config.yaml
num_hidden_layers: 14
hidden_size: 256
n_experts: 40
experts_per_token: 4
d_expert: 64
d_shared_expert: 0
hidden_act: "geglu"
moe_layers: [1, 2, 3, 4, 5, 6, 7, 8, 9, 10, 11, 12, 13]
router_score: "softmax"
normalize_top_k: true
routed_scale: 2.0
balance_loss: 0.00521
balance_bias: false
router_noise: 0.05
router_cosine_scale: 14.0
init_std_router: 0.0296
lr_router: 0.000725
vocab_size: 32768
norm: "rmsnorm"
norm_eps: 1e-06
tie_word_embeddings: false
optimizer: "adamw"
learning_rate: 0.000757
beta1: 0.9
beta2: 0.95
max_grad_norm: 1.0
batch_tokens: [32768, 65536, 98304]
max_seq_len: 512
train_tokens: 335100000
max_steps: 5619
dataset: "wikipedia_en"
Below are experts of layer 9 (counted from 0) of a mixture-of-experts language model. Rows are named router (the router's row for the expert), gate (a neuron's input weights, with its number), up (a neuron's input weights, with its number) and show model dimensions 0-255. Each number is 128 + 32 x the weight over its row's rms, rounded and kept within 0 to 255. Numbers have three digits each.
After each expert's rows: "gets" lists some tokens that make up at least twice as much of what it gets as of all text. This comes from a sample of Wikipedia text that the model never trained on. Tokens count by the router's weight.

# expert 2
router:127125127127117117172144111132139116113149117126160144114095122163119116144099085140090168111129124144166080164127152129119158176150158177106096118107107117123090092126136120093164109117139127177103088112165106079184152125117102125089112172135123127186178109119129169100155115104150119149121167145126116132047102166133123134152170101148106128032139163143093121110142168038169162136098092149046196166121137107169105150130093098113119159165100184120151127103143216166138138120122157108134094210112108117110137114148104123171153144089153141096128146111015064134160084174145094169093093091164085157159122115141117161086086135126186175139169143101150115142151066119131180093141112155139114104127139158212089175140116131115164145215138152071115130110205106128109081207160153
gate2:137103102112140157081108071151102150166147147153203110102113097072169100082091106153159167116130099145107149147164118156107108166138138118125188172109128171106138099085142177081112131136154143120149121202149073175138114105080126159124077140076102059137129157184031143149129135096175141145089147105124130070115119102113164150106073121100104146118158148074144137069113146088174145109134184108115143117126125164171085097181143155085147129150131173177136174137142118122153156122107075088118115111141137140086205081142129156155118130108191162171061152139117058108172116154158133164087094120071129185135110129166162128073121132156143132090136113111136072111081184084181130185134166128161133166159089118138127149131162131104120123095109175145142122081166150072044076130152093
up2:109154136132131157132110090094184204113111148104067175147139134159125214097166111098120129174180113137120187185162142144081151065188110153100121126193121146122180137146106154151065129177171099126129135083163152129168099190160101108154124070130150132142129096110103146111099112154077144134145105127135124101076134081107125117138156144151076150107146142104149122115109162101131157090137137095122083118127125139128176125139131132182167109143159060142142089127125102124096107130111104176093118143114150129157147127120145087167176102126137098109135090120131082168128172137128103052085116167187191107136144108093111125150097073088020089113116138115170140133098070102121123109137093117116084090116167134110186113146054162192087193199110090086076135097158179179141160145088178
gets: " |", " 0", " 1", " Cup", " 2", " Stadium"

# expert 19
router:103142089157115164217107174151120123121125085142069106092119142150121149109112163124178143137124160172123130079145141109073127192165066089149110184097185138170100134131164140118157144020100127088160109140144140113128176105140166169079089155139079159182134114133166100118147195110119124132127157137104132133144126126170061174085205124106149149117123133087092112101077167125080129102109100115146095162111148089118150060105147120108159120103148151179143100167107087159110189150057111057118167200132131121129112147154039143116117122154079156134137166147094141149159072083098130121148107090134112123122078199055134117079124203195131125104130113089149129123118086150178138120134161129177180111142165115130097116160137110086110144131104131126144090136146169109152111158087159
gate1:113087213071140105095136102140119151081132165118099106112145159136121122081160141126151074112165135179094147106158127143116120125093154126117104163098129157168199069134154136120124202097165120112133162078129132204145116092081121108129121142154090118118127114125131095099136143167100154155145168152075165095101103173120150123092160113129095114115121189104101088174036162164128165119135116101106128143077186176127093154137128068078090196126099131107109114096069143079154137135112122105150120126024119130120191144163149157079116110107175157091141172145182103159157148136201167081125107092115091132139095143106074165151105124149089120109133122208121150074114065168123124128146090123120172178117083151115212155124186114148068119147130139145160139165184110151090117156111119
up1:130086154077121187125153100171071121072115122129140147060094128204117145143153192061098114170113134117132144089122086104151178154113084114149073122114103111147117078091103162146081120145164088126168194116083200158101137158116075119178136146139070133093155109140163164143113157163121164122133134184142137112113062164098119150149118099140138073077120160121140143142094181145111111127137062096144123172160178198116086156132118102108111140087175145137121122141136111072118140136123149082170122159077109144140093168174112143154053076149110175141134139148180153158150142129173159083097152134125135110057064147121095142165116100120135144120115112212139115087086090106093117134179150103186190143108119150168136139122132140078076135087121166135082141110102110160087153194107182
gets: " |", " the", ",", " a", "'s", " ="

# expert 10
router:105154131183081121146125144114141104159141163192158096168146198113110159140089139147123107098144130134097107063146164113165140117117110121167125176112171103079120111127111110122109102136122139096138115079066105111129102109137126184086165127145184166141096133148149149092123152113138154176109153139099083135179165067104115084123166160182137168188157097129054137133131144159111146138085137073106117084172126179129138156158199122148121199079049091079115142116124152192146109151170142165125194156162101163098150112138055126096167119165171077170108059146184101082182114148128150158118108136134151129050103158100128103038120115105112127162156168157112131086132154120113206097140113146095117132077110138142087100108106113115096085149063143159148127107104150082166132088099178
gate1:149094073152145114092170052116072142118120192108104126141079146105072110170104138104144154116119099115123105186072086117132117114149189125144099141138150118100077150119175058122138097127069095110123130222072129134110131168120097140082087121148164119137161125121127039176148165167146141055101167163182176063150121187119146115087126191088074175127169140115127189163171144123070130172133141164157126130142061106085117107167083092137097069171121115112113151160089164141119180152099126078076153094102107117125129135125140119133090137154131155158162198129140104187130150117150133142113124078100129079135151154149166144167115192129116135131117179142109091145130150148098179124148102184096149175164115107102107084099143150077118129151139076135165114113152178146149113086117162
up1:138081148044158095153129131125093137102032078113117125101118160126196160107103083110091068069112144138220179113112124078181166137088095177114180165091116106123187127152109145147123156136135197140183130125118182130115119104097123108083114165113145166113087128125126191108165111133106145200118142148119127122162174097116127090109093062145089121144165116145166071092055117120123090122137131144105141125134142115159130095108169179094103104101164169127158082163098121200110124144125132145179143098081111115151181131142123113151172100122108147127118129114159102208146098115158135083152033173100081086108109129126110141122130142172166165101144080142149179120087142107131140121076137102190086133106155162113131186098122130148107181168134165111137168111106141165092151181113088
gets: ".", " to", " for", " by", " in", " on"

# expert 25
router:095106139155122104135090143117124187139110152093115161110093094158118147118115126172121129130056137125111045135152142130098108149211110150161167088126158145200077146131162140150155144140143137135170176178112151110125193159147168184125135174213109220184164176099137144121173142161151198126144129209121094148186134120186095109086120089168094161119176061098144143111073181116185102133118118125100135143139177140106137111072122085083171146128155096114086126096133188126111102096152133143088166131113128101148106137149114082104158139112135133138144107074069073146161106146154134116108115094093104097079083160085075120089128178130145142125107243124151141139133112155142123123098146141093144078129131191139096124181126162148099126144108170140127075121108125109174129154114102
gate1:151133029119111109109145129118154108153123150105127151150143108121116135088149132032117126150115146171167140134121153113064087135151147152127130147133105179145143152141157052159120094149113113072157090197121117125097118116102091080115106125125106171114110106084115116176163163081132149179141157142196138177136171154156119129116142128139139182130201084202171143140130135088120088139102128102175113102146145147147071202145094093141122046188155091140179156125132177090073186073129084107088119141110127138189169158184105126140103131076135101113166031112162111134092108158190128144088171114134183105126146118163129141135077133115149080149138153120118075145123140036122131101095129111169129118116164085125178098136053147133156133128127113157096126077108129130132119190127087
up1:142165135166141116134115126131163170187118127148122117137105145178144057096149141069096112139142132154108181121199122118140166137142207125094124099094143119128140102110082117105170177188206143108144091090146130082187149126149144102172080180129134104136149149149098147163107124159146153149072141089100104120116104121089171133163146123124106102173100131094063106143173119145095160110113213174078116075164120122147133055166098216110119187028092101053137124140112091137161092159099123101126116120141171104159148080089136118128124146118100188084148189119074082115172157104108094129124091142118161151135106112157082135168099140105117146098129081113097123136164116204134120127137103108090114121148104114141094199155134096121082163205096158108139102183168108131110100089108127
gets: " the", " The", " a", "The", " its", "'s"

# expert 9
router:141117135113079141177084132130092215134189135080165153148142151147092137154126188124173126169123107086066173111161148140093122100090134122156143124123062104138129136166167176148142058112199140164117143115093069167112184141101154153170161136148097082115134121069085082161048109145156160122112127188171127219168103128157109132142114141152159079110169162137105075106128187088144138146135128144172116178170137178130095139118123172129154118090189104090146097111103077096207151177162124142121106130188162154146145173174103142174141117169153166043148107105157114182138173120069107182114144163113177145119141151137073100158149128150096146098119141156119119153133136132103111098118134147141193116112075146148140105148144140180144087153122185133147115149085146073122130115121137
gate1:157120105165172156087133144133082153091126128110105105158163150097129106100110122164097145186119153173114137121082146065112145117083098134104137099174104102158163090170140141155090134190094208144148157134170111115129130080023133145175122180154165051160128149134124097118194125052118127066156125156095114104133171157143106093132125081133125138068131150163183148067143151149162178122169119130103114124116091147105114072153082151160125128137130089170159111101145157148142123112099163172116065127167145160151147085154076127155038188110138126124140126084079162064103085124189080148181170083125125101085133168169133125164136118107124107153154097095146169106125142120081070107149113132110155115138146058169128167089142132168087104151152145184145114099153129139144063174110092
up1:132124068125146114084137151156163152170112153158121113134113145120111076078143156162063164122108133151170114062109135089131142139100119139106103148146121173123147130206157146089109161202173085142161107124117117173112075121063153071138069186200166092186036187105135121126192111121051061120170092147103086165151150182124076166149132134124134185133163133118126132095145151157165121101135157100116191149135210086061114136138128129136145089132130125130146147173113167100096174086091121130129113148164119143147143117156118103146066139135126085139135130050107133086162065134144119148125206076122087124120125179134160121115136139127121088163145116095170116154142115072101119127102096107140150057135108063126117119125138144153115146092158136134151128084170136117096175151151055
gets: "\n", " \"", " (", "===", " '", " end"

# expert 5
router:122106120091136141093154109177117130128145156101113112128203114130084070187129152155133167148098083148078114134120075108096070078130125126143189094115151139120180105135144152190144149033141131140097131141166104141083208120156153136074144132089111100145096226093156147123137065151114145078119090177119135154172087123148148157126187135132133059160100154127067142144114087123144103152107089103115142145129134142186110112125135117121110110110124162122135103165110119098117147119178122096127137153136126046101185129141110124075114157138167149114139102089099171157111189162079144116134119119136109109105149112150133151080141101166093122079132139162127061137062125131151091093137119232079125124131092190155085135129152168130081136153170138170136134147220143029114120175158146
gate4:106110160101104087149166137163118093119147116125170068184100127154136112074175129126152160130185129109155121128094062140130183168126117123135067119081128130121148168085145105091073110094107134143123107131137116101140089079132180140119097141076137099139115060166120124094168092167095120142193104112138133088148143119068091155100152163168060110131107171180137194116143142130156188151083163063074162158133125094117104063190100143090151163112042140121115155162142088168107094082144095155164091118138134129143150094192127142141151143095170119172166180160097136091099175112123178081182163147184105136139167114129113159111045130151160116149157142157139145125132126062159101182181105141144098134139090099134111181083128144138135134108148133093152171154193080088082071112128110
up4:173166098211113145145076142162171167167112138112112153061139118078149118107098123154073125147124128119111134121166141109115078139085168128195177153165102117210093109146143121111129137129107137114151146121107165098152084155162068124155135162166150171127136130096139142160096123146169134114081110119099063173096131078187170114167110096079130129107131140169147088117152112165140113077138067164162113069069119129096156122117180098148138083161161126116164113120114134133154178152131126113090144169170093177189104159128170101144135101196108127134111133126140137128149095158136052173126106126097164137119062138134113024122184148096111142117105121024093104101179130105104107101086106105112142098065205143130110131130157110097184158161124157170072103120081193124135150096126122
gets: "'s", " his", " her", " their", " its", " His"

# expert 17
router:129137089179108077141080092171116086171092125110129127108128105100105163080099088126100149112110095217042149078171153157119119165159113147108057108101126127100092118085131149163119210157113179103144157058152081114110083092120149156100133126143151139079119141116198101176111119136133105135109154113143140163152165151128067084133105113105153159115181161136101154123121106159171096181157132095126055191101097171158136152108093131069108142164086116150187097167162184199150156112145161135129126079179095135108118132103109135168113133108064137136142125074115119134079118107103138134145144144136088089158123140169069127150102120128194120142166118135104113089159152104100095125079143143132083112106145150119114048027124181092154174086113060119136132123129144086105152115156133
gate1:115130115138108168094126142153093141116188139097176171109099163148105095091133181167097077133091118126108215126169143133099143096218154099145124148107108138080169111158125172112126156096043100137103134141143138111070108058169099141057128145115079157074120090160103038139161136176115131090100128081112158102152138108142111130095119136120153118186115104112136103151125189123101101116135166143140051143113163110156117127076145130073130183133152107121157134089161175097149104219174132102123111159142122139138128216147099080126083085111115178218129141165163074128145155071169148139158151098108099110151144152118126160138125113128114076115124107175154106143134127094149099141126155084172103108184187160101169080127132116109108124154100182119138149067128067111146174155109141
up1:114145117148088161151169129102143084079104114165220140075127091127117157096107111125155065151110167137132105086114078114128173115122138152123168171159060075169087106086124170181080101102206087064227149065148094127166161199131104171135118104192140170122168117104154191099127123120111161104139115146125109111128121165134150111080122134143091086133110124118142116135156126108133084112068121093057152072199160147121129093135141101142135090129147139060129125159113096153145126130165150119121110172117125062130079142140135143144132109120117113141190084113125180175139120143112100100097173124161138134160171143120105194178108135098158120197129075197102168108178134117113104153160083119220111119091115120128102141101185129148148090108149094122131153162115099107122067133117137
gets: ".", "\n", " |", ",", ").", "\"."

# expert 33
router:121098163103112132127041076190118090120159136087122127120129102073060060114129083094147095135103177130130113142107075137141155153122155126095145121095100124141097136161065126105139153154145187151141141205135157123132059120148141165148149059173091143157142127148141112116187146113098077078086176099108151110130134142158194108130102135114111100173133152123146093120115112130126158154141113160148121102157066079113205183132064119101056135147125166118062102117150190073125191154156102146127140138160133066130106174133079137145095123154124142093119096134118180158123162129055127150125134087109173171095129134058189104120181103112143121138093133114179101086135106123097209110169142154093139128194122133083169192130115167072145110096125139171121158095160141171130090137111139
gate1:089080117115073129202136130183126096114115114103152172125128113121101108129138097075126164150167106172225115111155133107093143147138129124073148177082182210107114110155105155134114092111095044166142115143165114118077154152153116161115173139136083160145177151121124111036153131122133087061142088180153164110142086087115124143158063144141155122148110143136169110090153131137100198118131139148162101129118114186085156127147137093102113124156142113171129137051168095094085121130143097111155087133120111137180147068177104122170133137119122159171135174127069207126128194133103127104183140086104124169115103114096088122122085182128077133136109143072140161129118161124155151072121137151114125122123117137165137071166098194108113108097150146160066173092114123111062107151161185
up1:089138148108118137088096128120077158132183155091157104127100056112153107132092132130066156119068147019153151087130186136132130150110145123176106090189081148110120068123124123074123175129134119112083093136100087149185150133099138146142124159112152140137087105107152121212108133071149190121067156159156103152162132131151064164089126147126118145080124134117038167187133132098130093100162105100113128142166122160207112125118121191150131115132048166126168085151157153125164104129136157098118160162141136099074139196109121164135104046151143143126063126153206095134133108110148108151150153145130157139121157129129159098141150155169163153158098097144131050109152164170107133168149174118137134131134128105102131148162133091150166085147150104105129101067074152097182098102147080
gets: " was", " had", " is", " has", " were", " have"

# expert 36
router:128155199139148137151101133095113118142155126145132127130140109113107131083160115129130130185129143151152166110094155112112151097091119148110042100176068107112130119176142136113115099091118081140162122075157167123097166109121108111159119158089129214098150136107108150150066131111158100190111140111142136159109122180132129136116093142154115185126151039073194182120134130135149165107115040098101102123131108089109163101112190171072153142124170165150155148173103132191161146138092164214128132152134137140160121133182131163203090112173106121124147171124145113161090125143118080097147125240082184116107100125117121051118099137136140133129130172177176138183089068098182146163120129121101132075113169108149100102176118099183131172123125094126068145135142069085108114120129133
gate1:149163112145114140104129177188211102126116168150164122086123129158138119091155118128068123135128120163150073123124050146186125158113131131116161088135114146180134160138136115114116136187131065070189172149097183144169097128171134061150124099110137123138139091038070118143089075096101157091177144099099102128104109073096123134112101170123105162121125111084142132145099157190070122135187188100100117105089090126189132147114158063145134200098097133098161132122092088084148140120154151130145122128106109125096144109109205206137102107134184130182078159124098098140137129058106118138131084116194060082101112151113168153137152152120106132120158140115088156155103106164129083081053129119159144123143130159145083171141134158137165130153120088165153181122128105179119119154132179
up1:151132136109153160133087140100083089112145154143156120123181113148140159113160134170111127147118147175066131128102097173134132130171184145118085168109120120145087121128123145126178195130113178126152181136124235142071120145093141126115143124076117130120080125089077175192125065199145105139153141102189090211144125144099120158181104133158133151141101104119122140165158142106120052166150137152110085122070125066147069090109223136128114173119099142148218087124108131099134162142116110128107149167114134059075124136126125160121101131164081135147106145173078115148166115118112131114065059136125157123134092146098145135103186121089101131169098155136127168097125050073159104116175103097132137136117113118129117141129177137083109141079083103156163158047124111081140070138137154
gets: "-", "\n", "|", ":", "1", "0"

# expert 35
router:158098170184161110153172088106144112089124113168133112104168132214163112100069126110103130113075164128152096130111122078123132183106083160137080155177103084125136096155132123082128064174153110176131156142157154047062104096196130121119107191098054155136105166105161099101105111165142161163098113158149145110144163138166148129127141044085118133079154108140106111175180100129155105159171119094125128122110138100124145091135127116093089086109102124177110138066107127131150131111122190162144115130123124144094123160147152127133117102152094157161156211089099149144167098115108143122116131155052180109188077090119212121110111173138094149098125205160199173158096091168053171101096114177133108096110112137148156116139124160123100113091132141166135150145150132175183136118143125
gate3:102100167114120167132112116093134120172136088136216091095170183154147154157158155125090193132114104122067156112182163110180113108079145159182116149146100113135075123108143136161128167148081150172138102069083126089116127200132111108145149114082091138060085106167154088123148123190141175121146125127102091188110160159131122100150089123134105197168081126107182114093126151103090082150168104109130155166058108114133126146079136104083143137140086152182140085138123137123155168131113109131120111145141166113104102119093213126140145158128194080124056121130103125119106022098113168133101112095113128104123127156152100182135108126077135152156089137047143139121149082128109098155143156097133149125173143165161094089101227093119168123111108154174158101160137126090120150086152164
up3:148156150108127117129122122165180134189125141113157054155142139110116150147174129040106171118139104133116112121154130165188156154087099125175080158203101117184109102154155116070141128090155117157125113118097157122155112182118120184175164146038108099064138104146153146095120119187147118153174188122112155165129108094122139126172153126112104171135120099104155153133132125189122097109163085106116127134131121110168166132092115112079113136126112118202128106142107077066112087128095137136100076133099109103096128096100175163108161152100141139121142155172090090103071045140093110090031120151161126137131139186121108141141132192050097136142105113137129102143127100121113126070171082112096185165137159166114092147119215118143120078092157145173146057137178112086140146134157176
gets: " 0", " 1", " 3", " 2", " 4", " 6"

# expert 12
router:149085097088101124161185172156156078165082085167128097131137144105081144079122175158143133128136118152085110086059171119110166151142107199078105156115134098060136129114090133189106140096055190071108146107124166184108133078166118116093125113091173167085130125146091121106105117094108085116097175125137081125161129135103111116089161142171096168148145066118143190123128205125187133113134180056117090147115133118122138126116201129131066131089134154158094101128120112124120166134103180132106108114098100132111130185170103125089132132111150085155107105098123110178092129112119145151149168193062144130074136144120165105054087155157153182121086128169129068185097153138122140141113124149106136091112188072098152123113112126088102065124115130096195129123138142114115151111057090
gate4:107168114089157093143101206156121134118064102195131139094129129196091101093161095140050091137102122119166150148172096148178181072144126094147122107149176139103067164137119162175126136063094124137112119192140131095117100138115034153141050114119117114104111162114113146127200109161166143119100111145150128139159071147111115155108143137190110107114148098091142125152091142147147113107123165113076113111132186159116092124134146126149165094122130159077104168095137077134052101134131123157157178060085174110132155157165158140143117155152165131066175026172170137125136149133126119185086123095123125119089105126189148114148123140064098139130157103170202149154127120136120157127195133129106105094112102098094160136098090163104139123116134164167119186169117117129120101130153050
up4:087198124118105127119140158087121056167131145211136110092138119174122124139157076120060136140108104159105159107124100109138112144134165131127164139130103165187139146112149116133135137093122163102147090197110153100100159161104083145155064082139128126194121085044165081153160134170136090121122112130143140114115171082130099104107172155122140120083170151124126153146056100135147100107224106130058079197199124147055090045172126166203144132129104078187106166146122086162108114157121156145107109161119084119152112134118128171138177120158081111126121166119077183158125132164067168125159072134146152211120114146108113162118098198101090112137103158169104132104127100081100160134138164115121096148103121141153096119110125117132125069148140098154122108170138086101122163123132124
gets: " with", " by", " that", " and", " which", ":"

# expert 18
router:110138135099081125145135115152127153158071091154138080130096121120105170162193157134126096140105135121115160090106149137121161179150131156121116150137166167095068077093109122141100170101097116051123112127138148097128132115186129183114112107077190166140058184157120096108132121114043141160130181153103090112138119092161137110135169086150084156116152111104124129099122201181124092117115150109090076163182111154109139111042161139113105142122154107120151154021125099186094160095100152127134147176114094119117099147072122116082134102144136109153143121114116152136109110094077131143142159104132155140113149128124112198054081137084152143164078176150151074129168126122132205144142170119114075108118075100125140093092110143112133105134027121127187110136051096121143120041110141
gate1:121147153160144156123127073146109125107184110096095136135113158094052127153123116099105153094126129105143115156204118126121185105160095062190139105132173098091124145065093146120120164079090052093126108154145191089131132142104132153144176104142149165144101123131093073148136189121099105110081149102158185183121137106102103103110118159181142065120169144089096117128158128086196098157125162191119087122194119127083104109129111144155151140158098149195194147128152134094124129097138137177120129130109067140142117176158098127106106155130150081111098132131127109130113214078114165138164167164082150171087162124119130122133107092170157127129045136077091116125145109058164079154137160115160146141168178170104149172157057131082171107125059170116131136103113112176131093160086125
up1:145120085120135115111173073107110137130143138102097114136135153090116220131166051114210131148082196241134128190155186129147100129110175151171095076150152097158121087156105096151104101129103083088152185122153089138152102119135153069095151112118153127153137118137114138105160149076103108075136134157067197099121139128130126092161158138141113165152136109078130137068152125144096134147128126107196130105144111072094147143126101181098142149176149084071089057086143132124122134146120070163111134111159115154083133109077132150142129142097140109140117087056145151149118141129149136183101103103161135175134141205120013146107115143115148141122094143184168166128160157110145110174110084155155124085132099118181120101160167143135172121136119193118064116113108153087126112124114116
gets: " in", " to", " on", " at", " from", " for"

# expert 37
router:155130131130158163161115091085107106119140143141165116125068193165144132118089132102116116129125092129216119186151154156104072093079098095101190086158169128093140138105145134145135147169127146208082135105090175158111148139145101191142133083198091193154092131154187146127122096123134150051142121098093061200126137122095061130126104149126080105173097105173154165163107078138104175145112157153137180139096124109118158143133132104099128114122143130141141116051146161101095179125136113129114125121092078111155182145177114137090153117107101102119172150106158063125141112189194149094101123097116153133146170119139187081161163121115126103122124128100078199136083144204085117078128143131149204077166102173144136152134139116119091112155170161066128108133095088182132122156133124
gate1:135126152091145135150139137097138124124130106089141153117170142097069145080186082126167101162075159102099139147112127146141198060084102157112150167169054104063080147180152078076136127224138156082099061160154116136131156129147139169137155156057058156087153095101155106124132117138130125169119178131135137102124141104109082199090198124112099133130137128117156113122146107115097103084132134084139154105184111111139139129154078114172145076167097096108128145143177153144122209137099099108145119119103121146149120131164202089119084092081127178117084086174112086117108152174173142143121088119139087157160123104109106119154137119142118211107179156117085086155127161170089128130171164128128098089158095100145142183123181138144152141192118102147104110084093151108073160147099181
up1:074130154118128116074161105177156189109112109117170085085167161118123210155098128164159202119127079189144129060042126089100116217183164167131142117111184171139130094130127170123104091109156109120120164099077111120128169143064132126155137148151165121124058166105120154160108139108112131127130114115139116113100069163160077130105088113140156100137157139131145138158163204091120148141122114130080133124088108165202156117116130121129162105118154157162190125158126099138083076084115105107184107173203154103080139113093071091141133161144144133117177182088128110095153172021097135142145174156113160091063091118102112139097132108105119106112145129151159137145135091131121143131088146164123138104125167140134104109182154083091075165095102152146133099152129089136111092085166146
gets: " ", ")", "\"", "%", " —", " this"

# expert 26
router:131197142116148125146120099137138137094139148136159092125051145093098146130149147163132049131131119084112153117133147118104114101107101059103107104080138159149166127170132145108136139092151131149103120148141119110124116135102158142083111135137114222194102131135101113141158161068117139119115166122101105132148163155093120148094119099194085149141090098131096096064119192185094115142097141083075138068119123120140107150109148122195110105100167175125111110068113169098188114117100158181123104155108060099070118147080149092145144147064133113117094115128155197092167140155135136069119182059055098111134185113155135113110090132108101088140101101114153164111137102122146255142144176141129153073142161095116114073195102135066098169160111134154133104133067122140120134088086114
gate0:107157115137129159154089172113110100125114157172143104157102157175106102143107097120116117093156124136128149133101133133185138136174092075142126125116089137132100089126103176140115140118144186087137098182158091153144174122135059139144206166090194142189151075111119161151106163181143078124119112145090160121160097168152087130130152089116109050176050144143159144181183120131131117150122135170101196161111094109171106112155106166161106146144154152111138080094149123194111125205119073113101161116084080177139126102175137162152060079052125127120118154111085138087085170111147113113133116144151123157115049079134102097190206166100099110146152118089123127121121104085090136100131120100153134108118118171141054198175127105133099111179093136160145099093134111124070128143078144
up0:139176145093145129145076092165148115162124116102154162142104088079066147168067201149161099158138197050111089142115130130123142088115119175136072128148096123092165199116147095132061101183105101131124171159133204095133124092150107122130085090145123116160115178122159118142146124055160114091128145146109041090103134130108121184156151122088151139187112112125087173126118119162189122149119114133164167082065087135178103153129079143156111092154192128097086189162128189105128144160132120116171106105106107084188086098128144129111131176134098137122110144121085101140165074141091129137124126132159138143137118088122150167119061162135147136094127189178044111104130078140147135142154143127145130160156114148154109193183125058131155094139202088116115094112123139114119101107102164
gets: " of", " to", ":", "–", " at", " South"

# expert 28
router:158155132100158117172135125131171196158149093119151118107117163146127213077111116133172123150065069081071127123135144162109142080133119129114111170107156139090142111145146187061172120055103113138161131085144118138130140153107199119107131183098144163138101170120136117152076184165178120139101107138133174153252138122198114138107129124207110161119186115063175134157112185133156161100110145088144088107086110150134136087128130178084134114108052090153130089155164149146136089147135098139131129177177145139075084113074110110184164159116093114091150133109174159102101089134067105152123091162100128138112105128147084091130120128088097110126097122184179156123103097111085114130152134174107101110140148100112103097189116109092123132131077109104107095126110111073145181128182120
gate2:173165149096171142108127074102206054112111097093082153112135125205104131093124209142151084169099139083120163162147071144145112156117114123115118156162127130084126136113104130119096187107130103139112115158165125050112129189043102138135160160104088125092123125113093117134115126166132174232128092132102165043110151143123136155121102145144105177104155154114107181134103141147143156118169158076098113096092089126101160110121193153128136168168112153108074151119054147106116144144109114130124141136115150123104123114143106127126124162136174104087094136131106117111136109122116088183115151176089125139104074147101152141097112152088111135078103045138170157130155092127127144166180095126088143165155114099154183195159161043114170208125135199121118113158121104194088111131144152
up2:138097101151169099135174116150143143133134072113205086214121076128165156120192078167109129120121184155142144152109161138144089167139141080150101152190084082124104085103094116173116089167107107138036139132177165109053134096116153084170148168068112085157125118147074092123154145144134134121168084121091111111124162175088154096123137116123111134125112153143134143151105131103103119137162119134102125109146134143170149121121093150072157103159185151124196138142106114113122125124087138175112161154091175109106170078143076179174095154103089093112051131088125099173113127148132101142106199081113155135162126094104128169108082140076116101131201087131144085206131156067162130104088081150104140177128110099151095137107127145174106130167151146074148152074166128116131151176127191
gets: "-", "|", "–", " |", "/", "="

# expert 4
router:225147139114158113157159149155144177076154100117204090156153086149105144145160157099121153058181144163110158146164104081126119145091133160128158137095080153104091132135069169054137155081072145063099122208094147144100103128146174140143108113182099109097160049129138146116114166150148155115176133125151137199116148135124106135141157187102125147118135097073114128138137159070120074144119109108100112134100162118163065161178093180186176044145106126090135073215165142134124104117133096143158174120193132170123151101121129144092121182112153109122078142163122121156158144046074170100144106201117120168150103140094146073123114162119094154103146110156119104099112147165146114105174134112129153141104129131135118077109094128163129154126116141139148100130177132190112109134099117
gate2:096102128151167147128075183146119134117135124134135102132128079149171109120133159060094133145213092134112095141084136104119144150127131145071124126129080138166135121134137138159156111098153144121116134115169070118132197123133087109123156148150117194157135134133137090136198089111120106110154157155035163108067056191171160166159134112083146085104085123147128117148131120125089064101112088113100134127148122103147199084102108107177122089138123183133131158169116042087135125175125126043133107113114202136128108124182087165072116092131131166128124116155065192151140101150073159082135127119112167076142076197186157141117185133138125139124146107157146104111136125113189121171082129098165140109138138081172113175161124111127090133138082117087163131177200102180136110078139155
up2:151106115066120093154091122093114105113095169139103123149085144199127107222133128193134149108103151144115183137170097136162070182136101144129158094137082121127117176170095153154118125135113130199119142120114196084162146142132125116124048113116113170168147133125147074100101071122176050131112183113162092108121213138047140135136121089088123145169148129106085165078142158140140127147104137129098102181085088114173179167138146184085119121177124141076137121105132153109111092198140197079139098102116106128104117177107138090144146146101081164089081115097157112162098103143187122157104156114150147075126145133104160097097145066104127173181115131110123144188116111149170113149123138095063155112150123111090129127078155135148122120158149134064121153085151075096142132142187168
gets: " (", " He", "S", "N", "M", " "

# expert 20
router:158149130078151133132113084129095155099139110114142040060084133134151185096098159107114159158128144101106077075121178145160110151167187077092146117088136103146164118145090175078143142129172146168128174172157102142101120108117140122134051110168098169178120142133142139131083184144113146158162121099142150144113176165144157122103097139129113178174136085145130020154097165153095164139139160162084143110136113083144090101156113117099098116153114129170132197072162133166125117112130092150112166118158110098201092167115145095183097159149099048142164172187163150131149171139168129114096127144156093134173171131101142138119149194144110098065100050124132136118136114110096100107084109114118131139142132128090081088137132160114159101158086099173124152164185123018120119143151114
gate0:089128131146134142139145073106092094176164092095197130029027150123139113154148147146085124126069159094149116167142145132105128144123155143139144170146120155108133129086146107083128106130091111124064112128128175137175125164139109159150076175127143128122167135145076107109106093138102128114137146145148118100122172149088132149059134085133130146122173143125114173082132164112131089117134154166112162151089152159150101109148167145125155058081076163221135109121102124118096103123037188102193190174083148113147125115111081077177169151102128088140152151085104164174124111123134124168103041119081126183082110133167122129146122159160126105121154187147155109157127130161112113132062153055140139223159168138124137106126150138090133094098141157083142171111165098092139106093166155
up0:101132155131190145108072144134122192055168144127102116101146154077159090056137141133092091040159166126147132167072104156086128063122132138129165117152154142173120135153108139126169072139085158168090117125108150079161097154121091076159145188135148162127111100104142175136139171115111116119158119118110139075106117139146162092119095148081110131100157087109082117186056083111070156161097200190146173092179085147110152121076107175124134177161145140147116143131135136161095168138124101165152107114105113185154080157069151139126179154151159139109159051110141153138110126158117048109105127147161166098159128092062088072171117133153137127076078128184122128102159170129101128140163067150084145103080145121120138115125105126153122186154166117127099188127137144137124145185110149
gets: "\n", "==", "-", "–", " ==", "==="